python train.py --num_hidden_layers=14 --hidden_size=256 --n_experts=64 --experts_per_token=4 --d_expert=64 --d_shared_expert=0 --hidden_act="swiglu" --moe_layers=[0, 1, 2, 3, 4, 5, 6, 7, 8, 9, 10, 11, 12, 13] --router_score="softmax" --normalize_top_k=true --routed_scale=2.5 --balance_loss=0.0088 --balance_bias=false --router_noise=0.3 --init_std_router=0.00911 --lr_router=0.000503 --vocab_size=4096 --norm="rmsnorm" --norm_eps=1e-05 --tie_word_embeddings="early" --optimizer="ademamix" --learning_rate=0.000609 --beta1=0.9 --batch_tokens=[32768, 65536, 131072] --max_seq_len=512 --train_tokens=407700000 --max_steps=5447 --dataset="wikipedia_en"
Below are experts of layer 7 (counted from 0) of a mixture-of-experts language model. Rows are named router (the router's row for the expert), gate (a neuron's input weights, with its number), up (a neuron's input weights, with its number) and show model dimensions 0-127. Each number is 128 + 24 x the weight over its row's rms, rounded and kept within 0 to 255.
After each expert's rows: "mostly gets" lists some tokens that are sent to it at least half of the time. This comes from a sample of Wikipedia text that the model never trained on.

# expert 51
router [142  87  96 131 119 110  67 118 128 136 153 118  97 184 139 157 119 146  89 132 149 158 178 130 106  99 152 132 144 112 136 122 102 126 186 142 124  99 148 152 143 104 112  89 155 145 155  97 116 101 148 104 146 119 137 126 143 111 117  85 117 156 125 109 161 141 102 137 101 116 112 138 113  76 128 170 160 122 121 117 114 115 116 129 154 139 112 157 131 115 162 117 149 111 117 110 115 174 115 113 157 110 105 127 136  85 127 104 110 153 115 110  95 122  94  96 147 150 140 112 122 144 129 103 110 151 123 108]
gate0 [127 137 100 116 123 112  90 131 113 165 118  85 155 108 109 127 165 108 116 111 182 138  84  84 153 125 144 122 154 190 122 135 146 114 121 150 114 141 110 141  99 111 131 121 119 135 100 134 146 161 111 114 164  95 146 149 118 112 157 176 112 117 152 141 139 145  74 110 128 109 157 144 169 125 154 104 118 122 107 107 142 136 117 149 151 149  97 107 112  92 133  99 122 111 136 136 113 164 176 110 113 116 149 134 136 137 116 182 141 147 140  99 127  94 155  85  92 101 131 151 109 135 126  99  96 136 122 166]
up0 [ 98 124 178 154 132 161 136 139 150 101 150 152 105  93 147 124 155 171  70 134 168 112 110 132 118 121 152 134 160 123  78 139 134 140  93 159 108 143 136 127 108 139  79 142 133 135  92 111  99 123 112 124 132 120 101 161  98 145 135  81 123 192  96 135 129 104 146 159 106 142 145 155 127 106  99 125 141 119 139 143 170 130 123 108 132 165 156 112 150 101 185 133 119 149  48 133 109 132 114  83 150  97 134 168 158  95 142 131 126  91 113  77 104 147 119 144 132 117 138 137 133 159 154 133 125 136 157 118]
mostly gets: " team", " album", " area", " film", " station", " series"

# expert 16
router [ 95 135 126 111 140 135 135 128 127 129 104 140 108 117 144 114 147  97 147  71  89 153 115 163 113 137 116 120 108 126 103 138 126 155 118 125 159  64  79  93 129 139 143  89 111 101 126 117 117 147 114 126  95 115 123 112 164 100 136 161  78 158 110 119  99 172 136 159 165 175 142 117 123 128 119 139 121 123 125 139 153 177  84 131 162 134 137 143 145 125 106 137 123 152 136 132 135  81 146 125  97 106 144 144 109 112 107 129 106 109 155 158  94 134  96 129 145 133 138 140 146 174 163 139 148 139 108 134]
gate0 [ 94 123 123 133 106 145 135 137 114 127 191 114 142 130 136 121  96 124  75 115 148 104 125 108 125 119 113 139 137 128 123 115 131 106 179 123 104 114 143 124  55 124 124 107 135 148 153 108 113 141 134 121 109 112  76 102  76 165 141 145 177 113 156 117 132 123  91 139 117 109 131 136 131 125 114 133 160 128 111  80  78 151 145 147 127 127 164 125 155 141 131 156 128 122 133  96 102 165  70 127 146  82 134  84 153 142 137 140 148 129  98 132 146 124 162 150 130 122 135 121  96 137 159 115 103 173 176 113]
up0 [159 104 132 121 125 145 150 128 114 126 123 129 123 121  99  85 112  84 147  82 150 148 174 168 187 141  99 186 128 153 117 145 122 113 149 113 125  74 134 158  98 156 128 116 122 117 128 133  85 164 142 116 133 129 120 120 105 139 137 122  99 117 168 125 134 166  95 151 117 128 162  83 111 138 107 134 159 116 127 136 164 121 113 157 143 142 131 150  80 128 103 114 102 145 124 115 158 137 112 120 136 119 160 154  98  77 165 122 116 125 144  75 142 170 123 176 122 112 156  93 164 149 131 136 172  70 137 152]
mostly gets: "sp", "gr", "amb", "onn", "b", "eb"

# expert 44
router [ 87 111 102 169 106 102  92 155 151 177 160 108  75 129 157 145 150 111  97 116 128 129 123  95  81 123 116 111 115  81 130 122  99 124 162  93  98  64 129 101 108 125 103 111 125 114 166 115  92 131 102 107 145 129 127 109 158 119 170 131 119 134 158 128 117 156 113 147 144 139 156 118 141 104  91 126  85  99 155 119 136 124 114  92 145 125 154 146 151 141 120 131 119 162 170 113 123 191 132 143 110 132 110 142 143 106 132 123 113 103 100 154 113 101 135  88 109  98 155 130 151 135 108 148 119 158 149 141]
gate0 [124 116 169 112 110 158 133 116 135 130  92 123 188 138  99 126 122 184  90 117 153 157 112 142 165 126 147 129  92 146 130 143 143 127 151 171 140 161 137 107 114 145 111  71 121 173  97 149 136 110 114 158 151 139 123 133 172 153  80 162 132 131 146 134  93 117 137 126 133 142 131 123 100 160  91 117 116 134 110  88 106 172  93  92  99 122 148 102 103 136 126 174 106 126 123 148 142 126 104 144 129 123 139 122 148 162 138 116 134 160 158 113 157 124 109 158 126 120 119 162 134 149 163 128 106 104 133  99]
up0 [137  87 171 109 137 114 138 145 125 122 130 170 140 142 109 149 102 180 119 134 169 126 136 112 137 134 159 118 121 131  99 184 125 137 137 169 126 133 112 135 137 170 130 119  99 118 115  98 139 101  94  92 133 140 121 122 185 142  89 146 123 107 102 115 175 103 143 152  64  76 162 106 126 122 160 143 130 129  98 133  85 134 100 117 148 131 130 115 142 146 144 139 142 118 108 114 165 116 132 131 163 151 154 156 176 150 116 125  97 109  96 123 154 146 104  96 125  74 138 160 162 169 157 111 112  85 102 101]
mostly gets: " World", " League", " Cup", " state", " football", " national"

# expert 56
router [131 136 152 104 148 158 107 141 141 138 149 131 134 125 149 129 140  90  86 129 160 162 135 141  98 135 115  95 131  97  93 132 111 114  97 151 122  66 154 153  91  90 145 142 107 135 151 104 163 154 115 124 135 136  88  78 104 113 136 121 150  77 113 130 124 105  82  95 164 140 176 174 118 163 164 118 103 121 126 174 130 144 106 116 125 128 127 154 134 108  83 134 130 119  75 141  98  91 137 144 107 162 136 131 177 115  96  95 130 121 132 153 125  78 108 165 116 150 111 134 144 159 175 122 134 115 133 102]
gate0 [108 153 115 108  77 155 117 120 100 131 143 161 102 152 138 106 128 141  98 128 137 141 143 128 146 125 140 144 115 118 160 150 123 115 132 142 106 107 158 117 146 111 155 123 116 156 167  54 165 110 142 164 120 111 122 167 164 124 132 128 117 142 125  67 158 150  75 112 123 166 106 147 130 131 112 124 145 182 114 111 120 153 128 128 114 149 111 115 124 155 144 121 120 128 112  97  98 157  68 127 124 119  75 127 129  86 144 117 109 145 147 114 135 134 105 119 126 113 119 132 113 116 138  95 108 170 131 131]
up0 [ 82 168 132 101 121 147 114 142 123 132 162 116 105  92 152 144 139 116 118 109 113 121 132 117 105  61 126 138 120 111 102 155 101 117 124 136 135 150 130 128 143 108  68 138 110 156 134  88 148 135 147 197 120  85 137 124  98 123 134 170 143 137 128  91 150 127 121 118 100 140  95 144 183 129 124 131 165 158 155 135 109 138 150 119 110 118 107 144 109 123  70 112 151 100 106  85 113 108 148 118 142 111  96 145 134  62 150 155  83 125 148 102 141 129 161 136 132 128 147 116 119 106  94  82 124 143 136 116]
mostly gets: "1", "2", " six", "3", "4", "5"

# expert 2
router [116 128 108 185 113  97  90 147 109 188  99 137  84 139 102 124 124 102 125 141 106  91 117 146 117 133 104 128 129 112 111 152 112 123 146  74 129  90 114 102 128 168 142 142 139 112 181 116 119 131 111 120 146 150 107 140 153 124 157 115  90 106 112 116 119 168 147 130 140 123 114 139 142 114  93  91 108 144 162 113 153 128 102 101 125 133 121 135 129 143 119 136  75 128 160 138 104 174 126 124 132 138 148 137 148 155 111 111 126  80 105 139 101 115 142  94 125 143 159 101 132 151  86 145 152 153 150 175]
gate0 [115 143 148 134 164 156  89 120  96 123 112 155 179 107 175 124 140 114 126 122 146 132 135 105 144 119 111  84  83 122 156 128 147 144 142 162 140 128 106 116 139 119 133 152 167 152 147 171 120  96 112 131 119 101 101 117 105 137 108 150 155 148 153 104 117 110  88  98 127 134 155 136  92 144 129 122 106 151 101 114 132 145 122 123 145 166 137  75 109  99 178  67 120 140 139 151 123 123 125 102  75 128 148 158 102  84 136 138 117  93 140 122 150 146 131 120 100  97  87 101 126 110 118 141 122 163 110  93]
up0 [186 106 107 154 170 169 142 116  96 122  62 121 172 144 122 162 142 102 155 166 132 106 110 115 134 113 122 137 119 113 126 112 144 111 121  81 168 125 104 126 174 111 137 112 137 136 155 152  71 121 139 117 163  73 157 104 143 121 112 158 118 109  80  79 128 122 162 107 101 124 119 129 138 164 116 109 138 156 106 108 149 142 108 139 135 124 117 121  71 156 166 161  76 159 141 124 121 135 110  94 126 162 152 151 121 146  84 156 111 121 125 132 138 132 131 116 147 137  88 114 112  96 115 114 151 170 127 108]
mostly gets: "ical", "ational", "ound", "view", "ological", "cient"

# expert 3
router [ 96 133 128  89 112 149  93 144 134 101 159 109 160 121 117 131 150 161 119 108 152 104 132 102 118 127 131 134 162  85 135 138 188 113 127 114 117 119  64 163 135 188 116 139 116 143 124 137 143 122 121 134 110 132 120 165 140 114 108 134 143 112 159  94 125 128 121 147 145 114 124 137 148 147 138 138 106 151 125 126 111 131 147 124 147 139 141 123 138 151 154 118 130 159 160 113 146 119 143 151 139 151 118 138 130 157 142 151 142 112 104 116 159 152 113 137 133 119  66 159 156 160 153 105 137 113 114 149]
gate0 [115 132 187 117 155 159  85 129 125 122 109 166 155 166  95 104 105 137  85 110 189 155 127 110 155 120 133 125 117  94 135 166 108  81 164 141 125  85 142  97 159 118 121  88 116 162  98 107 104  91 100  81 127 129 115 153 123 116 142 115 172 128 122 144 186 133 120 135  99 174 151 117 151 109 110  98  92 153 116 137  90 164 113 128 113 142 105 158 134 116  89 104 109  74 151 124 122 155 107 150 165 163 165 139 117 141 143 127 135 111 142 126 160 163 104  63 107 124 147 120 130 103 185 101 121 141 145 159]
up0 [117 128 176  88 133  96 112 158 132  88 178 157 137 159 114  95 151 148 100 136 160 137 113 132 122 173 136 132 117 126 117 129 101 106 155 139 129 158 150 116 208 135 149 111 116 134  54 145 119  92 119  94 143 123 148 145 161 167 110 125 134  75  92 137 132 120 146  93 153 132 137 124 148 100 137 139 133 106 129 104 104 133 110 108 120 121  91 120 118 132 120  77 127 115 142  99 135  97 144 134 144 156 124 145 125 163 138 165 156 137 131  98 153 118  78 130 104 119 126 157 156  86 159 153  91 117 140 147]
mostly gets: " the", " or", "The", " &", " and", " The"

# expert 33
router [105 102  98 104 112 120 117 136 163  69 137 101 152 104 140 146 131 117 129 180 142 142 107 110 110 134 108 158 118 137 115 111 151 132 151 139 104 110  96 119 115 193  94 116 124 121 141 173 126 173 103 135 179 139 156 127 113 129 107 155 163 109 117 119 104 143 130 103 163  84 135  88 163 128 131 120 147 152 109 130 153 126 162 127 131 111 139 135 150 164 108 135 117 136 154 134 143 129 132 141  99 125 112  95 151 146 147 102 144  88 104 131 155 130 130 109 163 126  85 133 152 122  99 136 148 124 164 120]
gate0 [101 100 137 143 110  98 103  89 122 147 114 114  88 101 127 104 109 111 146 116 121  91 112  94 169  87 135 127 126 135 177 120 167 116 154 103 106 122 127 133 130 103 135 124 140 155 154 101 146 148 144 126 126 139  98  81 146 130 125 143  88 153 167  90 139 145 127 178 151  98 121 119 101 107 144 177 137 170 142  90 116 169  94 164 142 128 152 128 115 132 103 109  80 109 157 132  76 179 114 128 152 135 153 135 120 122  94  93 113 132 105  94  88 112 119 111 120 159 140  75 131 136  97  94 163 122 118 107]
up0 [123  82 121 124  85 148 116 111 112 120 106 142 155 128 148 141 128 136  81 134 134 111 146 145 109 129 122  77 131 102 122 124 119 124 111 169 156 135 128 126 116 108 145 118 142 126 149  93 152 107 125 142 126 107 105 106 138  91 112 171 164 148 144 109  89 138 116 119 133 117 152 166  96 181 143 150  76 150 125 119 125 128 134  65 180 145  96 120 125 150 158 118 109 137  69 127 147 132 111 125 150 111 122 158 143 104 138 116  94 153 149 188 143 103 160 162 107 143  96 102 127 137 185 144 123 162 106  67]
mostly gets: " the", " his", " a", " The", "The", " its"

# expert 27
router [168 100 124 158 114 123 170 111 176 123 134 177 119 111 136 115 148 126 153 179 100 146 105  78 101 109 108  92 101  89 109 170 130 128  88 121 125 128 169 121 132  99 115 155  89 135  95 132 135 103 108 138  81 183 151  91 110 126 167 114 115 130 131 147 166 150 127 129 100 137  84 137  99 165 152 149 128  94 122 121 148 111 161 106 142 123 120 133 127 136  98 130 115 115  91 124 121 105 128 135 141 132 137 134 112 112 122 132 119 157 124 155 163 125 105 134 141 109 110 106 118 102 127 165 128 144  92 126]
gate0 [135 130  92 137 132 142 162 116 108 141  89 161 134 171 143 144 145 135 141 144 141 123 129 136 121 167 109 126 103  74 140 135 163 106 153 172 121 114 113 136 125 150 144 128 147 149 156 150 127 146 126 135  99 150 134 128 124 120  68 117 119 100 121 150  91 129 162  95 116 142 153 124 157 140 105 158 101 131 146 106 118 129 150 171 122 122 143 130 112 140 103 114 158  47 143 111  86 154 113 106 145 107 168 169  65 134  89  91 118  89  99 123 139 151 138 137 118 150 116  94 152 148 134 104  93 123 134 106]
up0 [116 166 164 116 136 130 124 111 148 110 155  97 130 114 162 115 128 143 160 112 107 159 157 128 129  99 117 105 100 124  55 100 124 194 135 125 135  98 114 163 122  98 127 135 109 129 102 130 107 155 119 141 124 150 103 143 113 142 117 109 130 117 117 156 111 119 146 105 133 124 107 155 131 146 103 104 173 102 119 108 139 126  78 106 129 112 175 137 125  81 117 117 140  92 119 126 194 124  95 107 114 110 123  73  97 123 142 124 139 135 154  87 140 100 151 173  57 144 134 123 192 122 120 117 158 132 134 145]
mostly gets: "idae", " species", "hyl", " They", "ae", " Species"

# expert 50
router [103 136 131 149 124  98 152  98 132 120 114 121 135 135  99 130 118 107 109  98 103 110 108 129 155 150 108 159 101 143 118 148 122 152 130  96 116 111  91 109 103 151 181 134 106 113 137 129 165 131 117 147 121 151 112 158 127 100 145 145  87 112 126 113 130 148 145 132 177 127 116 109 115 131  83 113 155 126 128 146 151 146  75 100 147 142 168 155 123 132  65 111  96 125 140 164 117  89 164 160  91  98 180 128 127  99 137 100 124 113 152 152 123 126 129 120 149 100 127 114 126 141  83 153 170 178  97  95]
gate0 [150 142 130 121 105 101 114 153 168  91 116 104 146 104 150 136 114 106 118 134 124 132 112 130 150 116 160 108 158  95 137 113 183 137 135 106 115 119 117 164  85 118  87 129 145 182  87  74 103 139 139 165 142 137 124 152 117 175 106  98 140 138 121 166 111 116 162 129 125 156 113 137 163 111 118  99 121 130 119 165 148 159 137 147 164 139 109  74 159 114 129 113 135  90 136 155 118 162 102 117 156 124 149  98 111 115 136 144 148 104  90  91 140 138 134 132 174 154  76  89 152 155  96 138 114 153 149 131]
up0 [ 95 144 112 102 145 158 148 159 157 126 105 162 165 117 145 118 132 151 105 120 138 148 101 120 133 169 102 106  95  90 114 103 158 103 130 141 166 119 102 119 108 149  97 124 134 129 153 142 150 110 145 112 124 111 144 122 134 109 156 142 145 123 153 137 154  83 120 121 144 153 135 142 136 164 146 122 126  96 133 131  89 136 132 111 133 153  91 134 128 118 156 136 128 183 153 112 139  67 137 119 109 157 112 145 108 144 118 152 126 123 114 147  90 128 122 142 106 150 124 105  95 124 147  70 116 111 142 139]
mostly gets: "í", "ino", "bert", "gar", " Portug", "é"

# expert 12
router [136 145 170 135 106 137 156 130  94  93 122 130 149 142  86 154 105 148 173 104  99 135  69 142 140  87 133 167 130 169 145 137 142 123 128 160 142 162 116 142 124 121 132  94 111 135 133 130 181 165 133  85 129 115 143 143 112 105 138  88 143 147 110 129 106 107 102 118 175 139 109 134 129 115 112 119 122 138 141 150  98 128 125  98 113 141 138 148 135 140 120 144 115 107 151 188 121 137 147 164 122 102 151  94 127  86 127  77 165 125  98 110 142 108 149 118  84 101 145 129  95 123 132 121 135 132 140 103]
gate0 [ 99 157 170 105 112 159 123 122 159 155 108 161 114 154 121 131 105 113 135 139 147 123 118 114 128  90 105 129 121  96 148 108 214 123 130  77 124  99  90 110 144 165 108 167 116 152 157 137 126 117 150 184 175 142 121 109 118 127 105 115 112 126 180 146 125 138 105 114 111  95 146 107 100 170  98 101 137 152 104 135  90 155 150 140 152 154 133 110 120 119 133 121 192 151 132 118  92 172 162 146 123 153 160 114 143 128 112 139  97 114 134 135 122 133  87 139 141 105 116 142 143 119 140 143 115 171 126 105]
up0 [115 162  93 153 129 125 126 115 133  96 124 121  92 125 138 109  93 142 126 168 129 128  94  88  94 167 106 118  84 110 159 107 123  93 158 103 128 123 126 135 167 140 110  99 133 107 130 134 151 119 102 161 153 150 104 137 147  87 147 175 157 115 144 137 104 113 143 151 119 140 108  88 151 100 123 152  78 137 154  93 146 116 106 105 128 136  97 147 129 126 121 122  67 125 110 131 153  88 162 105 132 140 129 119 164 128 122 121 101 138  94 121 122 153 158 128 126 147 121 147 108 185 110 104 148 132 100 144]
mostly gets: "ç", "í", "án", "ñ", "á", " Jr"

# expert 11
router [109 143 105 124 120  67 113 141 121 109 122 106 115 133 148 148 122 137 120 139 121 112 139 117 101 166 183 120 187 151 155 155 106 127 143 152 144 111 114 118 136 141 117 117 127 117 104 127 151 131 130  98 150 113 124  89 116 136  92 126 128 121 140 156 166 121 132 103 157 155 122 118 180 113 150 139 159 167  76 120 126 121 159 168 103 105 116 116 124  95 110 162 126 119 140 155 158 172 114 143 138 118 106  93 107 146  86  75 125  77 141 140 124  90 151 119 139 103 165 107  98 105  94 130 133 136 140 126]
gate0 [ 78 113 115 153 146 115  84  95 148 163 156 159 121 146 140 124 103 114 163 148 160 169 132 150 138 158 124 141 117 101 122 123 107 139 153 161 128 137 133 141  82 146 143 138 180 145 149 131 119  98 103 159 111 197 139 142 105 153 134  96 132 134 141 129 150 112  96 115 128 134 134 159  81 124 102 133 111 118 154 130  97 154  97 127 113 129 119 162 138 115  84 124 119 106 139 164 160 105  71 111  91 137 130 116 139 131 129 120 162 182 134 163 116 155 132 115 142 147  73 121 138 196 117 124 141 132 137 138]
up0 [142 129 115 149 137 140 118 163 145 120 121 152 110 156 146 136 123 167 118 116 135 126  95 126 171 144  98 114 114 183  99 113 128 123  97 120 129 126 121  90 105 136 140  93 119 125  79 111 145 127 136 142 137 131 129 135 159 119 160 139 129 122 154 102  93  97 120 161  95 148 130 110 122 120 183 123 145 106 101 173 118 124 104  87 160 139 142 183 121 105 119 119 110 133 125  99 114 162 158 138 151 110 116 151  97 143 118 166 147 120 101 159 103 133 115 151 109 166 186 157 176 146 127  82 128 109 158 129]
mostly gets: " new", " first", " second", " same", " former", " last"

# expert 8
router [119 103 131  97 142 145 160 126 121 118 150 154 177 121 128  96 116 150 182 126 134 118 157 134 120 142 157  72 125 148 107 181 112 160 116 126 134 152 180 171 115 122 126 165 134  98  97 125 125 127 139 140 117 108 124 105 109 163 148 142 169 181 113 121 105 168 149 111 151 158 120 135  97 128 162 122 137 162 145  97 121 131 111 111 151  97 133  81 138 135 145 125 137  97 112 157 115  93 105 109 147 114 114 142 159 114 137 136 124 139  97 102 145  93 163 136 152 106 177 148  98 135  99 137 127 178 123 143]
gate0 [146  87 146 136 100 105 141 122 129  92 173 175 136 103 108 135 101 140 137 156 140 128 139 133 131 115 128 138 142 170 157 125 117 132 142  94  79 101 115 164 133  97 150 122 148 154 121 116 149 132 141  98 150 177 146 156 114 169 128  94 134 131 120 114 121 129  93 137 134 126 101 121 152 122 131 116 135 154 129 157 124 136 103 110 169 118 116 120 127  74 101  99 146 165 132 131 137 119 157  86 135 158 187 111 152 131 139 112 155 162 159 137 161 100 126  85 154 117 163 130  86 143  88 152 148 118 133 127]
up0 [ 92 160 174 131 129 128 124  84 142 131 142 113 125 167 118 102 152  62 137 149 128 156 107 137 104 141 122 137 160 104 108 149 109 119 101 162 124 148 132 169 126 117 101 109  99 101  60 142  91  99 149 134 130 143 149 160 160 136 179 112 147 163 139 148 157 135 145 130  91 147 101 129 129 135 136 122 114 105 138 129 108 137 118 142 116 126 101 140  98  87 111 129 138  94 110 116  88 142 137  84 142 115 121 142 136 124 128 134 120 120 115 154 125 137 113  94 113  80 153 112 117 115 122 133  93 111 129 150]
mostly gets: "\n", " ===", " ==", " ====", "\".", ")."

# expert 21
router [157 143 114  95 154 180 124 163 100 136 117 111 166 113  78 109  99 110 140 114 164 130  94  99 146 147 108 133 101 153 151 129 106 135 111 136 102 138 177 150 101 110 120 155 102 117  87 139 136 122  96 112 131 143 166 110  96 123 108 118 177 118 102  90  92 130 137 174 124 136 185 133 142 123 146 163 153 130 147 105 107 132 168  97 133  93 116 122 119 143 131 106 152 138 139 115 129 108 111 103 129 178 152  82 130 133 129 167 100  80 117  87 132 133 147  89 106 116 132 160 143  98  98 137 143 103 145 126]
gate0 [116 125 118 130 141 133 162 124 164 127 178  84 131 124 193 113  67 125 138 151 131 112 105 118 151 130 149 116 130 112 158 132 145 157 163 104 126  95 137 116 118 116 128 139 133 129 166  74 111 153 124  72 167 133  97 131 108 108 125 135 116 110 146 124 136 132  80 111 135  95 141 105 123 153 123  98 154 157 147 107 108 160 100 129 103 131 169 147 146 129  79 141 158 132 139 140 102 115  94 105 108  81 174 124 120 129 112 135 123  96 144 145  83 145 144 124 131  70 118  90 115 175 112 131 124 177 120 119]
up0 [108 134 149 132 126 123 148  91 134 121 135 122 112 149 134 113 120 137 179 148 127 121 153 121 110 143  92 111 139 117 147 135 154 115 117  77 177 150 115 132 120 142  90 122 102 117  95 153 100 123 174 112 160 103  99 111 163 149 152 183  77 112 141  89 121 198 116 109  99 135  64 103  95 152 136 128 167  85 129 149 127 120 117 102 100 125 161 139 165 105 114 124 144 117  84 166  78 101  97 155 115 143 125 154 138 186 149 117 103 132 109 130 119 143 166 121 118 128 113 119 139 164 154 117 125 186 116 181]
mostly gets: "===", "==", " ===", " ==", "====", " been"

# expert 46
router [110 127 122 102 104 132 142 113 114  89 172 124 153 125 114 134 174 176  95 144 128 100 141 112 140  87 149 120 114  95 134 120 123 103  99 148 142 106 140 124 128 112 136 114 106 131 125 169 135 125 113 127 185  83  96 153 144 181  92 108 103 149 135 123  82 102 117 149 106 143 118 128 161 156 165 142 127 165 121 104 148 112 144  89 119 179 144 111  91 119 166 119 133 161 149 133  95 150  85 158 101 151 156 131  99 137 165 145 173 118 111 143 175 100 151 180 104 129 114 142 178 142 145 116 137 119 120 132]
gate0 [137 147 153 149 145  87 101 109 118 145 134 158 162 166 132 106 140 149  93 169 143 150 114 121 129 128 137 167 110 161 121 153 107 113 150 144 146  88 119 162 108 148 131 136 147 179 117 122 140  82 121 138 156 128 105 153 157 124 125 143 154 149 186 158 147 145  98 124 162 141 146 153 102  99  61 113 141 131 130  94 117 157 122 116 100 103 128 133 149 122 116 106 108 117 119 120  76 145 124 137  71 115  98 130 129 110 138 116 172 147 115 166 146 159 138 120 122  85 106 133 128 104 133 140 101 132 138 134]
up0 [ 84  51 118 154 109 148 138 146 126  97 143 103 128 152  71 151  91 121 184 121 113 168 160  74 153 110 106  70 126 180 122  83 196 154 134 106 117 128 148  87 107 152 119 125 137 113 132 121 155 153 144 147 104 151 160 110 113 155 138 180 140  77  81 121 125 125 134 135 143  97 115 123 104 147 148 114 149 140 141  91  95 123 103 136 116 151 118 152 101 163 134 109 105 147 146 143 129 129 136 125 153 127 100 106 113 151 141 153 170 116 146 135 132 104 127 107 134 118 104 110 123 185 125 131 166 116 174 154]
mostly gets: ",", " and", "\",", " but", " including", ".,"

# expert 41
router [154 158 152 153 143 123 128  84 128 108 115 135 138 113 127 109  86 127 187 167  99  81 133 170  98 131 164  98 151 127 134  82 121 172 111 175 105 100 143 130 153 164 105 131 173 126  95 130 106  99 160  91 104 136 115 124 140 130 138 134 136 108 145 127 138 106 107 112 104 139 140 161  93 163 156 158 155 150  87 161 181 115 123 114  99 134 162 123 152 139  98 156 111 155 130 171 127 156 108 137 141 126 143  90 141 158 145 118 167 107 125  93 153  99 142  77 133 141 143 106 165 137 100 113 131 111  99 140]
gate0 [116 111 133 135 128 107 107 140 133 112 110 106  86 135 138 134 145 132 142 153 137 114 137 110 118 150 154 155 176 147 157 126 121 107 139 173 125  92 126 127 136 176  53 158 107 151 127 163 112 134 115 145 112 146 100 136 129 135 104 131  97 169 119 185 131 129 123 148 111 132 117  89 143 132 137 140 107 108 107 129  68 159 180  91 119 154 119 158 113 129 122 132 138 126 139 113 130 152 138 162 119 141 123 147 124 144 105 104 122 118 121 188 110  99 113 134 122 104 122 144 121 157 182 116 114 152 127  84]
up0 [136 110  80 172  81 131 100 116 108 118 127 152 118 166  90  89 134 121 120 114  85 129 177 130 115 120 120 107 124 160  94 114 131 124 140 133 121 158 154 121 106 137 141 157  63 126 142 152 120 100 114 142 168 106 118 110 159 144  84  90 140 118 169 151 150 148 137  65 162 120 144 138 169 107 132 147 152 152 109 110 100 128 132 120 115 135 202  57 112 101 137 131 154 134 140 164 159 152 144 119 106 116 101 117 133 112 122 173  92 141 110 108 122 162 146 108 103  86 145  79 114 101 166 123 133 109 112 101]
mostly gets: " century", "ently", " years", " months", " July", " days"

# expert 32
router [116 105 149  98 121 144 141  83 117 106 101 147 129 110 149 107 143 112 134 156 143 140 173 142 163  81 131 114 154 125 110 137  99 113 100 136 148 148 156 139 144 128 136 103 122 139  99 170 111 118 138 142 159 113  78 160 159 152 132 117 146 133 148 174 143 101 108 153 130 176 132 128 131 157 118 135 170 125 157 130 149 123 101 129 133 146 173  93  87 107 157 112 127 162 146 166 123 147 116 140 118 136 147  82  81  97 110 123 167 165  95 126 135 103 128 159 124 113 149 155 142 141 142 136 104 157 128 125]
gate0 [139 116 131 177 105 126  71 104 153 121 120 143 135 164 145 114 119  81 133 122 135 147  76 136 144  70 138 148 148 113 134  74 106 134 157 138 156  90 123 103 137 118 117 125 159 164 170 103 101 137 159  67 121 130 166 121 129 177 112 136  98 162 105 150 120 149  87 109 143 117 116 139 125 114  90  89 135 118  94 131 129 167 110  93 125 113 102 116 123 149  93 146 131 124 134 131 117 151 103 134 135  99 136 110 130  92 150 115 149 152 127 134 117 109 106 156 149 156 159 123 100 150 130  96 140 129 110 115]
up0 [161 101 141 131 147 139  95  76 142 148 126 135 147 174 151 128 125  68 142 129  86  93 119 108 165 140 148 106 175 118 117  86  81 140 135 142 165 150 121 107 141 144 115  99 138 149 135 133  81 137 149 100 135  93 118 139 115 178 124 121 130 125 123 149 118 135  70 132 143 145 116 133 133 131 134 128 145 125 111 130 131 134 115 111 125 167 146 105 107 144 122 112 128 165 122 136  98 177 105 147 102 101 161  72 150 102 144 157 130 131 131 153 147 102 156 150  98 146 111 145 130 122 179 138 103 124 120 133]
mostly gets: " but", "\".", " while", " when", " where", ".\""

# expert 22
router [102 113  92  98 126 135 129 161 126 175 121 160 139 140 155 106 166 176 108 107 158 129 135 137 113 165 107 123 170 112 110 131 102 155 132 136 128 138 128 164  98 104 116 153 105 107 147  73 133  94 113 153  98 150 105 129  86 129 137 104 163 154 139 115  83  81 131 146  80 133 121 143  91 137 138  84 143  95  81 146 127 130 160 148 140 140 140  90 143 145 138 155 171 118 161 128 142 140 117 142 163 117 132 133 146 142 120 141 115 153  97  98 100 143 109  87 139 168 128 172 123 111 134  80  88  93 109 115]
gate0 [113 125 116 158 129 117 148 134 142  63 121 135 117 139  97 130  88 178 136 132 142 164 172 118 144 141 118 161 138 135 149  71 122 153 159 146 114  89 131  96  99  98 124 161 122 128 109 101 136 106 148 156  95 149 107  95 153 146 146  88 121 112 165 143 127 147 138 131  97 170 114 139 130 149 105 107 123 111  78  84 125 151 109 102 157 166 157 147 132 117 128 118 118 101 150 118 131 149 108 106 112  94  73 132 128 140 136 139 160 117 151 126 124 120 110 110  97  93 136 126  99 131 178 101 159 138 169 122]
up0 [160 115 123 142 129 125 125 148  75 145 136 138 137 131  92 132  98 175 141 126 116 105 130 130 107 122  82 101 139 121 125 153 151  94 135 103 110 154  99 112 126 105 106 166 128 123 134 134 125 114 138 178 131  88 152 104 110 146 125 118 120 102  80 135 130 153 151 152 134 162 103 128 135  93 110 114 113 122 132 163 151 136 139 147 123 125 165 100 115 121 110 154 147 129 133 130 127 125 125 103 136  88  99 171 115 105 153 166 189 196 121 104 121 121 150 153 113 149 127 111  84 157 111 108 103 155 144 119]
mostly gets: " \"", "\"", ")", "″", "]", "'"